From a checkpoint of a small mixture-of-experts model trained on Wikipedia: 64 experts in each of 11 layers.
Below are experts of layer 3 (counted from 0) of a mixture-of-experts language model. Rows are named router (the router's row for the expert) and show model dimensions 0-223. Each number is 128 + 32 x the weight over its row's rms, rounded and kept within 0 to 255.
After each expert's rows: a language model's description of what the expert responds to. This comes from a sample of Wikipedia text that the model never trained on.

# expert 25
router [ 97 109 160 142 106  94 106 138 104  98 132 149 137 148 151 155 147 121 147 101 160 170 100 127 136 125 150 105 118 123 108 154  80  72 106  71 154 186 146  71 114  91 154  70 125 156 141 146  94  89 182 142 191 127 150  82 109  74  94 126 111 105  92 144 144 121 114  99 104 132 153  90 103  82  93  82 123 105  78 132 165 185 133 137 102 114 114  87 173 129 110 147  93 162 105 113  83 140 129  60 182 168 192 164 154 127 160 144 170 107  78 142  96  86 134 117 148  80 107 146 167 174 156 176 140 149 156 106 199 147 152 122 151 114 156 113 139  79 138 142 141 150 155  67 105 113 118 140 107 174 136 161  95 183 122 176  85 170 142  90 136 214 175  98 118  69 120 134 151 170 107 171 171 185 122  83 110 167 142 115 130 142 121 117  54 156 126  94 123 102 158 186 164 169 104 142 169 105 135 106 141 106  82  93 122 146 168 104  71 172  97 199  90 100  97 116 166  88  96 109 127 155 147 122]
Description: Pipe and semicolon separators between cells in numeric statistics tables, such as sports season stats, election results and rosters.

# expert 63
router [122 190 117 116 157 125 131 119 105 135 130 185 140 145 179 109 159 106 101 183 139 153  67 127 133 117 145 142 111  57 135  90 132 143 124 123 119 162  90  92 120  63  66 102 135 209 102 112 107  98  90 134 157 119 118 138 161 138 120 159 132  81 150 107 157 136 145 127 119 172 144 117 131  89 148 121 100  88 107 153 186 103  69 120  90 172 189 132  72 145 150 187 124 174 102 123 136 168  98 125 123 101 142 121 197 135  98  92 135  82 141 153  99 130 113 166 150 157 120 119 107 177 170 154 119 113 166  86 120 113 121 138 142  98  74 116 110  87 138 132 169 186 152  98  49 181 112 178  98 145 140 166  91 179 125 198 109 109 126 166 131 131 164 120 127 156 106 151 126 160 157  92 167  51  91  94 107 115 108 168 162 124 183 120  95 145 114 144 128 155 170 127  92 150 139 145 125 138 125 139 113 153 160  76 137 134 114 108 178 154 158 235 105 161 130  86 103  95 138  65  51 104 129  63]
Description: Header and result words in tables and infoboxes, such as place, won, died, Turnout, Date, Years active, and "—" legend notes.

# expert 50
router [112 168 109  87 181  95  84 129  85  93 145 144 126 126 108 173 162 144 145  99 144  81 134 146 142 107 157  48 133 150  78 191 133 139 175 135 129 131 178  74 165 136 183 119 155 131  98 179 203 100 115 131 153  63  89 164 102 131 146 175 152 153 179 134 104 142 110 135 144 154 130 129 127 194 144 122 175  92  95 159 134 137 142 143 129 140 156  75 115 128  78 100 146 123 182 105 137 105  47 133 148 111 119  79 120 209  86 121  94 129 148 156  91  75 134 122 129 133  91  72 194 120 103 102 116  90 152 134 103 187 157 150  89 121 119 113 141 162 179 118 121 120 182 113 137 204 168 165 102 101 118 116 154  90  99 116 136 157 116  94 101 152 120 155  47 180 105 159 125 116 155 112 109 120 121 117 144  92 149 113 180 174 140 119 161 121 151  97 122  96 121 143 171 125 137  95 113 125 119  69  20 130 145 167 173 126 166 114 144 144 128  61 183 134 137 179  93 126 136 113  93 126 114 114]
Description: Nouns and adjectives of time, order and quantity after the, a or his, such as time, first, year, final, same, another, position.

# expert 6
router [ 87 176 121 146 107 119 132 173 121  91 138 142 136 126 121  91 103 125 158  96 101 130 117  87 164 169 116 105  78  79 212 169 136 130 109  81 130 141 143 148 104 154 146  82 195 179 120 127 142 114 149 140 149 166 114 144 135  68 108 116  69  87  61 134 161 134  81 132 136 112 147 118 120 197 164 107 150 194 125  75 144 106 139 133  94  58  84 105 112 141  86 128 176 154 154  87 181 103 149 167 105 139  99 145 109 139 104 142  66 167 198 114  92  99 166 122 179 119 171 155 180 167 148 105 135  99  76 125  93 125 210  94 168  65  61 155 154  95 123 101 171 103  94 115 150 145 105  84 184 140 192  99 178 117 103 110  98 162 143  99 176 128 162 123 133 138 145 150 176 168 154  68  89 110  86  84 143 152  92 155  78 156 123 111 141  86 118 146 138 130 117 167 144  85 114 153  81 105 131 164 120 119 107 118  86 120 141  90 147 187 156 123 109 160 135 122 113 135 135  82 116 148 140 115]
Description: Prepositions following verbs or participles, especially in, on, at, for, by, as in took on, based in, written by.

# expert 53
router [117 195 166  88 127 100 161 108 138 105 114 101 135 134 135 139 133 131  83 130 120 116 109 102 108  91 131 185  99  84 141 147 172 147 108 127 131 164 138  70 121 112  62 108 139 191 141 122 118 114  98 121 192 160 125 195  91 141 132 111 147  97 152  64  86  56 146 114 118 118 159  90 131 161 138 111 124  95 115 151 161  87  73 160 145 125 167  75 119  95 133 165 169 159 108 103 154 121  74 150  93 116 169 199 136 154 126 128 133  93 192 168  86 109  70 158 131 147  79  87  93 166 109 174  93 171 166 175  88 138 114 178 119 146  70  93  75 127 128 154 133 188  95 101  53 118 124 164 134 122  93 109 122 154 129 150 129 146 148 144 146  81 143 124 139 168 144 145 101 152 150 148 130  58 131 103  72 106 162 175 149  82 152 107 157  97 139 101 134 149 147 111 147 116 193 138 128 179 115 114  88 158  99 177 131 140 196 180 140 196 137 205 183 127 162  99 122 146 141 107  98 119 170 113]
Description: Common nouns and verbs in biographical prose about sports careers, such as season, club, goal, team and born, often after his, first or following.

# expert 11
router [128 147 129 103 177  79 132 161 148 164  74 171 158 102 152 170 125 117 162 109 147 199 129 118 128 109 112 107  98 121  83 109 135 180 176 140  96 111 122 123 141 104 155  97  89 169  93 138 116 111 134  90 101 157  71 184 160 167  85 104 137  79 135 152 113 184 175 133 160 136  96 114 110 104 100 100  99  70 107 115  73 130  94 118 149 155 117 111  81 173 173 180 100 125 104 111 109 164 130 165  90 120 166 104 135 140  74 120 137 101  89 162 202 180 110 121 149 178 136 126 131 159 140 138 162 121 147 135 106 174 126 145 127 158  76  68 137 150  84 167 139 147 171 130 126 126  82 158 181 129 108 141  94 141 125 127 111 148 102 198 181 158 122 102  96 166  71 118  86  90 150 124  99  75  90 158 105 135 168  31 124  87 109 120 104 136  83 129 141 166 193 100 114  84 148 166  83 105 134 121 133 124 102 131 193  63 136 102 152 122 115  29 179  98 158  90 127 131 121 111  84 100 146 116]
Description: Words and markers in wiki section headings and infobox labels, such as Early life, See also, Personal information, the == signs and following line breaks.

# expert 62
router [144  88 103 121 152 132 193  86 123 132 142 108 106 147 101 190 110 157 126 119 156  84 132  96 154 123 175 144 120 172 142 111 182 204 121 169  82 133 120 121 123  87 154 171  99 160  85 184 129 148 113 100 149 140  92 175 130 195 108 138  99 149 152 205  75 119 113 118 158 144  56  69 168 154 137 172 135 112 137 178 118 104  59 121 141 145 112 116  97 103  80  60 120 129 125  94 164  93  98 111 157 124 110 192 153 236  37 100 152 103 136 120 112 110 160 162 123  78 111 121  75 139 142  38 111 131 141 155  97 165  97 140 135 127  99  97  83 129 133 140 154 121 166 126  99 145 134 162 125 123 159 105 144  98 141 106 161 124 141 111 128 134 115 114 173 104  74 134 117 114 125 127 116  98 120  86 132  95 111 158  68 182 132 119 128 125 163 145 164 115  77 147 144 118 103 174 131 109 104  96  77 111 132 219 155 141 133 113 105 155 131 115 210 156 171 144  98 175 133  74 117 139 125 142]
Description: Final parts of compounds and names after possessives or word stems, e.g. -wood, -burg, -front, -ground, force, Party, plaintiffs.

# expert 54
router [154 141 136 108 123  85  81 156 125 155 163 122 160 168 111 115 149  40 162 165 162 164 138  94 151 115 117 156 137 168 105 114 100 167 185 130  89 134 114  67 108  83 106  81  94 150 113 141 127 128  74 136 114 118  83 140 189 196 127 111 133 123 133 175 144 198 173 100  92 151 115 130 122  72 133 131 106 131 116 126 173 140 114  62 100 171 138 132 106 157 108 137  45 148  69 158  38 189 123 132  85 124 134 114 157 130  78 107  95 118 142 161 177 169 120  91 142 127 143 123 110 113 145  66 182 175 180 144 102 148  95 109 104 156 111 109 110 136 140 131 134 169 133  72  78 140  97 145 114 134 125 166 111  99 147  90  85 118 156 156 157 124 162 134 117  72 122  85 107 167 119 121 167 143 186  99 172 134 136  79 120 128 114 142  68 178  91 153 113 147 178 117 150 154 103 115  74 140 173  79  79 123 123  48 123  87  82 107 172 102 118 102 203 132 180 126 126 131 153 149 124 132 160 127]
Description: Field names and list markers in infobox-style lists, such as Binomial name, Species, Website, Years active, Date of birth.

# expert 15
router [125 153 112 134 187  78  46  78  77  54  99 159 170 107 106 123 110 121 100 219 130 145 147 120 160 157 146 131 146 119  79 106 103  91 177 157 172 148 133 129 169 130 125 155 133 142  82 103 172 141 101 133 153 116 166 143 118 134 142  57 146 165 163 120 155 140  88 118 153 142 126  77 162 179 121 112 160 136 146 104 167 125 130 154 157  85 128 103  79  82 175  90 121 139 125 142 130 157  87 168  95 132  89  70 107 139 112 106 120 153 152 161 115 121 108 143 124 161 126  75 137 161  90 130 142 135  92 165 127 128 116 184  81 149 128 116 109 135 178 142  51 118 122 138 158 182  93 116 130 156  81 146 129 108 120 164 166 100 169 179 110 143 130 129 127 164 107 102 150 124 125  85 168  95  60 111  79 123 156 109  98  55  77  82 156  87 112 104 166 113  89 172 149 126 116  95 129 138 163  86  78 131 164 150 119 123  71 158 103  43 169 117 176 173 177 116 136 191 194 110 131 121 123 171]
Description: Quantifying and ranking words after articles or copulas in prose, such as first, only, most, more, second, no, known, enough.

# expert 35
router [158 107 107 138  82 158 114  76 183 104 113  86 117 130 104 132 138 122 119 189  97 122 122 104 125 145 155 207  77  94  72  78 159  93 128 133 110  94 147  96 118 125 162 137  89 177 102 115 114 139 177 147 116 152 152 164 136  79  95 134 119 187 162 132 167  86 135  48 154 183 146  73 110 142 117  88 120 126 130 167 183 127 133 126 125 149 109  94 128  95 111 110 124 127 112 146 192 151 118  85 135  91 113 161 146 146 134  79 131 139 101 139 138 102 167 147 168 100  91 172  94 173 159  64  72 151 139  60 165 144 107 143 126 117  91 140 127 137 111 214 105 169 137 161  89 157 110 159 152 182 108 184 169 170 172 170 141  96 185  72 142 152 135 118 178  71 104 128 131 120 112 139 139  75 163 109 163 102 147 127 149 109 146 123 119 127 147 116 158 134 123 113 177 201 169  79 134 208  97  86 127 163 145 110 156 109  73 133 188  90  70 129 133 159 133 113 126 166 150 198 133 132 133 136]
Description: Final parts of place and institution names, such as Location, Street, City, County, -ville, -ia, -idae, and infobox labels like UTC.

# expert 18
router [100 175 123 142 120 164 154 137 120 135  91 129  88 130  92  56 112 174 139  95 133 148 129 122 114 187 107  97 148 119 112 198 107  63 101 137 162 132 129 193 139 162 108 130 172  96 146 101 177 122  98 134 140 116  86 128 197 102 129 115  92 133  98 103 102  57  59 113 154 137 165 124 118 196 155 158 165 178 125 134 125 115 148 121  96  53 102 127 105 140 151 187  99 147 141 102 144 125 126 166 124 132 121 151  90  89  78  98  92 162 134 159 121 119 128 130 138 103 123 111 171 189  82 113 136 148  64 121  95  79 174  98 142 121 109 161  80 137 137 104 147 104  96 142 187 201 164  82 151  86 193 125 140 141  46  86 125 164 100 149  93  79 134 140 119 144 172 176 196 159 170 182  74 120 158  87 147 129 126 155  70 118 111 125 137 144 127 140 132 176 106  98  73 102 119 102 105 156 133 141 153 122 102 133  80 122 103  78 125 157 158 142 104 148 168  71  94 110  83  82  88 114 101 118]
Description: The word to before verbs or after due, likely, up, plus modals and auxiliaries like would, could, may, be.

# expert 8
router [101 143 107 124 163 139 110  84 141 147 117 137  95 176  99 142 119 115 136 164 116 107 125 145 145 184 153  77 150 114 101 157 172 145 159 153 154 144 142 121 152 127 206 171  63 163  84 135 137 147 156 106 113  95 103 151 158 143  91  70 145 158 158 131 116 161 104 100 177 129 127 115 144 166  50 169 141 119 152 173  75 108 106 160 124 133 170 108 105 111 128  33  82 112 189 146 157 134  52 137 170 104 137  72 116 189  92  95 146 107 140 157 210 174 163 167 150 147 106  67 103 140 112 109 128 107 124 131 127 163 129  92 122 123 101 114  84 160  93 158 125 117 179 134 174 177 137 164 161 138 166 106 125 135  98  83 119 104 109 153 181 184  99 159  62 162 137 139  57 131 108 100  99 135  84 130 162  51 143 112 108 130 123  70 145 100 117 145 193  81 154  86 129 118 125 144  98 117 116 121 139 144 163 184 126 152  84 109  79 128 100 113 122 134 187 107 103 189 180 102 118 126  94 136]
Description: Abstract nouns and adjectives after the or a, often suffix pieces like -ological, -ative, -ation, e.g. political, precise, specific, fact, portion.

# expert 22
router [140  83 145 135 104 140 143  70 112 139 130  58 106 152 118 166 132  82 174 109 148 155  90 103 198  81 138 110 107 165 108 136  83  92  71 132 141  68 135 168  82 164 148 164  79 120 156  66 102 179 115 157 120 130 137 108  84 167 170 124 131  89 120 186 131 140 157  83 124 103 106 127 160  92 109 120 102 114  92 151 130 127 167 104  99 174 145  83 159 137  90  94 149  63 131 110 161  87 157 133 105 127  85 166 146 143 199 195 151 114  87 126 164 136 166 119  93  65 121 184  75  95 180 139 164 108 146 117 155 102 162 137 162 123 146 136 156 125 152 118 153 167 134 168 193  97 156  93 118 140 148 156 146 158 160  94 165 168 165  99 160 179 134  96 154  38 108 142 148 133 100 166  81 137 143 164 138 116 118 104 112 137 140  57  62 175 149 126 111 141 104 142 155 132  97 140 193  90 149 111 153  80  87 124 125 195 121  93 100 184 118 155 113 129 148 139 161 105 102 108  99 142 159 173]
Description: Pipe separators in wiki tables, mostly after name or text cells such as church names, players or places, sometimes semicolons and colons.

# expert 19
router [128  98 148 195 107 145 197  83 141  60  84  98 117 132  88  79  89  81 101 115 189 156 115 125 147 130 155 126 124 128 149  85 166 105 106 114 142 138  95 146 109  85 175  95 184 153 111 136 118 138 127  98 126 131 135 150  93  74 180 139 122  99  93 180 178 108 160 198 108 109  63 109 135 237 117 119 103 117  93 127 133 100 186  94  78 148 115 154 163 151 121 138 132  88 143  59 139  96 156 146 152 203  95 188  77 167 122 159 101 157 141 115 138 163  99 156 111 142 163 118 115 171 130  95 170 112 165  81 119 119 126 158  73  96 109 183 160 119 153 126 111 104 112 150 163  54 117 151 112 130  96  80 133 151 150 163  94 158 138 118 177 132 155  74 161  70 167 143 144  97 150 153 160 165  82 101 149 126 111 146 129 133 159 104 124 124 177 113  98  87 158  99 158 125 116 160  99 101  90 123 146 107  83  82 175 155 146 162 139 148 139  83 118 155  98 110 177 163  84 167 130 131 167 138]
Description: Sentence-final periods and the "for", "of", "at" inside institution names like American Association for, University of Illinois at, United States.